config.yaml
n_layer: 13
d_model: 448
n_experts: 16
experts_per_token: 1
d_expert: 832
d_shared_expert: 0
activation: "squared_relu"
moe_layers: [1, 2, 3, 4, 5, 6, 7, 8, 9, 10, 11, 12]
router_score: "sigmoid"
normalize_top_k: false
routed_scale: 1.0
balance_loss: 0.0122
balance_bias: false
router_cosine_scale: 14.0
scale_expert_input: true
init_std_router: 0.0161
lr_router: 0.000312
vocab_size: 38025
norm: "rmsnorm"
norm_eps: 1e-06
tie_embeddings: false
optimizer: "ademamix"
lr: 0.000288
beta1: 0.9
grad_clip: 1.0
batch_tokens: [65536, 131072, 262144]
seq_len: 1024
train_tokens: 2078000000
steps: 15165
dataset: "wikipedia_en"
Below are experts of layer 9 (counted from 0) of a mixture-of-experts language model. Rows are named router (the router's row for the expert), up (a neuron's input weights, with its number) and show model dimensions 168-223. Each number is 128 + 32 x the weight over its row's rms, rounded and kept within 0 to 255. Numbers have three digits each.
Before each expert's rows: a language model's description of what the expert responds to; "comes after" lists some tokens at least twice as common just before its tokens as in all text. This comes from a sample of Wikipedia text that the model never trained on. Tokens count by the router's weight.

# expert 14
What it handles: Blank cells and coordinates
comes after: " |", "′", ";", ":", "°N", " due"
router:168093124139111174113123140113106158094111160140164122200115174132138126109126147156114139089106125147094170111103166116164107112070161108191155109154116153187153168159
up0:136076104179144093086163068094084101159125190100130142154132128118164139109151101156121146128152094149110158153134153132180189153054131152102184119110109189160190173184
up1:169075111092103112085189124095198162098146151177144065161094160098144078130108067163158135118148060145084191124074182180197134125081098108135114103122114128129146140143
up2:077132083129147133130112109123139122112134093114134079147171119139097125132140128139087108126168119089142164098087103133115080105179152132156127119142126125085168125151
up3:137138130094124062094140147144186145136136117082099107089134186093108133046091121109042110118123122103094163125121146163175128112119202129160105117153134092102111153057
up4:137112153129124153164120063167123092175081114080124123141117096153110134152052172119125116116172194148156147106127113141145143111173124091155118142138182110142182147129
up5:090117074092165126142155085134067079113156137078164072104128113108121135130150110094110122091122132091117143157135103114119113083164228141137152170077151164118099202138
up6:172129115151151131124139186100155109155135145077075147158176083092119178125140154149069132075149098148060141138150166139148151143071103141082153149179127138147156107124
up7:153141137189116133101105089131177104168144151110131130138117094110163103086052173118082165089095111144148126161087127104083141128157101162128163082145064100134179144084
up8:136074092122094153148163147109134153151114077171106143100142092146115113071022187098190166111071083135103185186086123150150185137139122144138149149123145127086136194149

# expert 10
What it handles: Indefinite articles, quantifiers
comes after: " a", " the", " as", " is", " an", "|"
router:152126132146131178141117113160138079165129144143110085111105105107140164174112136129126149154192110195225138104143091119141096148089109140145097173086123118126076172099
up0:171133102164125158131137153097060161201119197091198089175114160165108142124191145082179085107110133143164138141116059135114114118112164118143148119134153099140126128160
up1:053130118094131140102147134141053076136076206154136138165154182188179168151164150127177119080072098075082133134130117117074143205156145111104143119117157116138150107104
up2:151119218155137070094114174096166095218119174141161081102136094123134118127151164125124158104160094140124140083127120133143190181080128171120133122088161154137118132154
up3:129173176061094118149142088108139167107121119104127068151107124157139152139068094082098168117143154157168145125116112128158167110113128109141122131162145148168162148112
up4:107096120159190063121139043100069115095124096108170190143089174112164109078135152116143131112153119078118107146118128124102202202166109104054219146149127138153174151181
up5:133095130164100105157129177100139137126102116172116150187091132138241138127105150194132079123139162101091160171122128154155128174081123165198148128149141146112136148158
up6:097099147097120146114120074091094134105153085142119106130109142181114175086086118136121103142059129119185157175125101096100096179146135087147139114092196143116110103123
up7:116122128084116137156099076179091123150125159136096141131135113152081144070081128133107171129142135112148135111162122103113108122125191105109134068178149122093167178125
up8:119084166050162151186121164145156058073141141105111146116144213128134182132062137161092149155162085111102185108161179078094115160106147126166116124113138075176126111174

# expert 8
What it handles: Sentence and section boundaries
comes after: " |\n", ".\n\n", "\n", "\n\n", " |\n\n", ".\n"
router:124105108120097124057114114110131078131121096106132128185095125163103090097111135133135132131132146091131166097102137103116078137150139089064166123105172119093117168127
up0:086137138147121080131120148135130176162116140127118105142110177157158152136134127108117156117110126111116143143099143166106146120159093170126135126181115142116077163125
up1:100131098147186112133132127109171232090077180128198104068079109153097133105114170084103177120046116073128141169130128108153159191121137147126119207131162091079182127120
up2:111097125175105122148116161136068141143145149100135144138144095145140147103137130148123155117134143109120151160086092118153143102132108119144149162098134089091136130137
up3:170165134122151169114136154172092135115114185117124114191102065085128200104095113133096100171086066206172167134117173128111108198145171139124157127144162102097125096104
up4:202166099068144130139131107191088189143094134155137085175111213072121133121164138122103133195122162133136128117144157130123137118125115144114119120078118116193182104150
up5:197160079143103162161177098120080082172152133160129102127170135129176115167168127087163144132193117140153132150143135119114116172121135114144123126124127152107079108177
up6:137105132129159091167148159113097106132139178121119064169118182154111114157111116127126114108180144225139135137119179114101212189144145115132138148131145097195111111141
up7:172121111115164126175114123118145157133156110123101096124117147185119176167168156092117162136120136118096117161103143119104150137136094163159120117107070164147123112136
up8:146107124204081071139130120097099130086131173171165150123147095139158126135110136165133106134124141108085114111120167116124095120110178162154043114125144072191168145049

# expert 4
What it handles: Head nouns after articles
comes after: " the", " a", " The", "==", "The", " his"
router:167151095131143084075122158133115135185129111149121131100130107140126177123107197128130130103056101112111148094091087140125137138122150152098125110155158137136115145134
up0:118103122144115150062114105098135140132085127142193093114094097093128091092131106070093162124061132098086116153141154110123127120170178183119149093095144083127135166128
up1:134108115154097161136105116104195171120147212143117102177149108150143104133150125138119121145158134144087095102092138108093122082121110131117146207098127112113162194108
up2:177028059101144119191094137091179107189120114095147160103133142136178146111109155159066130111120170098121159125036155102102122107144103115137100162164085112086127172104
up3:107082172120151091148172143092107077070110192130118142185217093153140108104074122097110103070143106108132124132107150076153134146096127121085069095167123118116109147154
up4:039109138128156115101136068088078137167137128131087148168123107132123153098155158125144134136155095090149154125085138157141140157062146138111141144103146158118087146106
up5:107128108134081171083129160045160084104121123122161111154048137120093112166139080115143179016147113149098131151122155119113148184097132143128139131156104090158124158150
up6:163118094095133131056161090121121141130140189174161093102161154107152139132143125135139158085146093138120145191130119133137126122137113120130153078141141132166154219205
up7:120095097120167138092182150151103126167142116131144102129141133194110142076097251124186116091145141145118148125137163126152134111103111156132112144131134134136113142119
up8:115088097173141083090156150150108083119109184149140107163120111150178137150120093110135124035218158146232110088120110101152125141124174154159108087122028122111095129132

# expert 5
What it handles: Numeric separators and symbols
comes after: " |", "1", "0", "–", ":", "2"
router:108088136120137080142120129129082178104123150098084128158166129095152073064131123188155140094147144140109143113072152139078171136154172124119142141156101126157137162133
up0:131144059107111119096184195125148111140123120146139073117111138119172137105118112138165104129150128088137125138155119197082166147145132187092099177132111144142189129059
up1:095097123141156153123173116096134174117089132104128160128048145137089115079075124133139076129146193136163177144106144092137071189101190201084095098115192121130128130113
up2:142115140128099157118150111154137105116115188184107151118044095158191151120075119089123165165118141132158113090086088170132139122078092087083175127115122124094094145156
up3:161120137091106108117151095125069139121092166104055147140166117150122124142150177161088145103118110155105140112088108153137088146158147187138115109108138083123091118160
up4:181111139133135158164188107106144165159158090071125135100139115154121155095150186082148128179137120130197159141143113123126085124100164115096147158131146100134088122131
up5:130088114148181111123209082143125133186130132135116155127205103103124144141130136147132134111149086124166244108040044188091070216122192088140138084154176116136167117154
up6:074174083113087136131137114143120107153132120155144166076138181131130123141151150156115089171179094094150163147115125122056152138129103128148138154155144126159147210046
up7:102100161213128118141149147079152134159149123128066143120138060175156154130087147134117113105098124168146122136148122149151132211092112132080186115138108099122123141163
up8:126165126146128111108131124103073082165112143140145139152152141155091152136092144195154127138140158096127158116074104165105128227142140158133159112129150160145103118106

# expert 15
What it handles: Digits and descriptive adjectives
comes after: " ", " (", "–", " and", " a", " \""
router:186136155137126102129136133049123165159095121141157144140162139148125178101127159151125174095149165142069133131121115084126131177085129102129197149124133115051131145094
up0:074120098126103099154125177132102080188158159063093152092161131076148115100145119119193163120120085168172129109096086199133102159172118093179098165132100141133167119141
up1:115136093153112080092117158108146133179129127163121097135053146174147102146134175127109089139140143130107136111104134170093107192116123184141165190169115140142184129118
up2:128124081132174130150124153151168110136081093161189093115137195095096086166110187134105083126175159082205190129111210099148144141042210136176152087071099130109133132133
up3:142093183147098096114119187146055144094134088109124127116121115225158124123126091097134169129118150130146144113092139082074177079093085077138087126122081143148068125060
up4:143150180160118138065145104165126119146137152106117138109077135087059123143097178100099111127053145188075121096114139136139156125128166182176105112118166117133106167119
up5:155106085079046076084145138159126151094113101135129109155107176095104127134126175128122089149155122129139133155079086198089161136105149155109047134131157140120161105094
up6:145127193093101109116136124102113121113087077126141124184149155094179056109095115152118160154147093095142167179119153126140091105200141162173139145125102115115117127157
up7:097115141101151186116152206091132126139114090097119144192160131151143134077121181136128185152098073080152130089134145121116153124110121123114197125158078143123047164126
up8:130119125181053067133121066106133143158127066110088086116101119099134145134125078183104126134137111122121146075106111131133079146103140101052117135094134160135125158156

# expert 7
What it handles: Main past-tense verbs
comes after: " was", " to", " he", " and", " is", " also"
router:110082131166102139103138065100127188079090120159128066131116050088145096082136170168138157146115111106148088149135099187106069122181125193130098084109117138165164255110
up0:105102095069159089169194146137100094145120109108156076099139150152115084128130089170154074103091119082091177117143122080122107165166109134076161128102163097073171126128
up1:125134130150126183116123068086098137165117115188165159104156149162176126110106140117096137137222172147132143058122126106136154123127182121140113104126172172162156189126
up2:150165124146107141107098093168117088145139124125192136081150121156093141172114145112112124109141138096153108133161070120100096147113132157088185130125165144089103107134
up3:149141172125142148092128109177120111135057141179122090126119131104144141151067203124116192095162141098101147138124117102109146108110195141082111158115143088141118133126
up4:178147044150114119092150157145098094119188123106098169135111124134108118096136172111138090123156111127113146076105069119127143192106141087137136132143193155107103096101
up5:181110130082136144159123103190125113165143161185078153161151137105141096149130150090106114081132123146145130139116045137149164106103108131138137180145114094114117125088
up6:141110116052117188107121137052091108160091133170119127114137146130160147086136175126189110085173084090132135109214168053126090099114127149098110174079093135102159173128
up7:101223125106110136180082136109119077122139168116167157195142143220125154101096148197107136116128123184088151138112144179111105136131222141165104175185139171162127148114
up8:116107148072097115120151109096162111129127103086138090173194121124127134153101145083135123055134132107092139160160101161152114154065145076148137111132155077102094080185

# expert 3
What it handles: Name-initial capitalized words
comes after: " |", ",", ":", "-", " of", "|"
router:145146121151110115129156144116166100115104178122103127143141168139170183116092126118156135097141160079144136129108139136121157133140140107133141129094100108095140089129
up0:096114118096135128080145172124183175144146099112125095143130128205116157101160147125150177124126204159138136115135153110123126086107181136105061084102124124119051100104
up1:137115119114076113158133096074126125158145137169079088113143132157125030146070136152080168135123095122146160125144107127069079156143164106113146159183137121165067166166
up2:105086168130180175140129088110090133134079131162079055125148068205105137142127225077140119091128080122127121084155148078183100168070120108142139137161181142104088121195
up3:145078116119132163119111158108155134151186214109103141136119087147126118138074105130158082124160118165150198124033144150137121155205159149080076166159100098139184163096
up4:126138176122160125120117124083104181058118155111120139048119152134119121100052162129105097097094101163134116126129128119143107190109130133111166208156063146118172120154
up5:117071109119065083131147169100152137115133144083061102152144122136134157141100132172168134093159155082115144115117101155170119133096090144095204119099134115144116115115
up6:117130100194158169114110134149150147129113110121144135084130124139167153095118154168054111105165132185159179163108131135203087145147114194171126194097115097143144206134
up7:104104150114078128107145081151129144168090149152126101080164101132183164163096155188187118102070090132105188109114183099163064164086092076164255125126102142164141163064
up8:134153109134081160141198125122119180162158105116169151115141055142104149154105173128156137114149168141133133160128144139185174161088147104119136125112133129165098106109

# expert 2
What it handles: Determiners after prepositions
comes after: ".", " of", " in", ".\n\n", " to", " for"
router:191114130121148071115137127099075133121095113165078107114155137138143155114092215146104107116188130152164165116082109123169084143103108133163138149090185127112150172115
up0:140134144160106158115168122067156171103196133089141135088149126101181086138141135143128117059109152228140186120014113142102074157128127135139101091176138120080125148138
up1:104108160158097131100083154104098139134153170098165085133119140209133132172156144135084163173152027119117155086077121131058163066099115154120143139070147154122118136137
up2:119143109189099136139141172125213152144137112112145117117125089102125155096087201147089083112132124149161148129089125140105128185102126123161087090118080125067134204122
up3:153163078120068049145096126096168202134124196121111104117157157117151123163105169179138123083158122160108103141149113164124134125183115092125120148085154124197113099114
up4:165117129124083111153152136091121162129154146181182127116160111121097125105106130201092135076175145083114167112115131111031185160116167136103168134123182194079192109124
up5:077127122142134191122114161111123081125168169115147101127083131162121116128123173155146215131101169124132138076091121150118170108101202135135129150158131143094152161127
up6:132079112114106175146146140093059173215121176106124118133139137165072091146170103192176138133062105125089111105184129151125141100108178156111131180048121166130100161143
up7:105088120135154149147163150142068086122147168113119152154153072089135110139133107192162173129141087142093117092100141188102141141132132084124177126166095190123115089132
up8:137142130164173187103203082106119119128119121155134126171110124082151145099076163123123120080150176140109140136099149101137115201087116101068102099131042131114146087151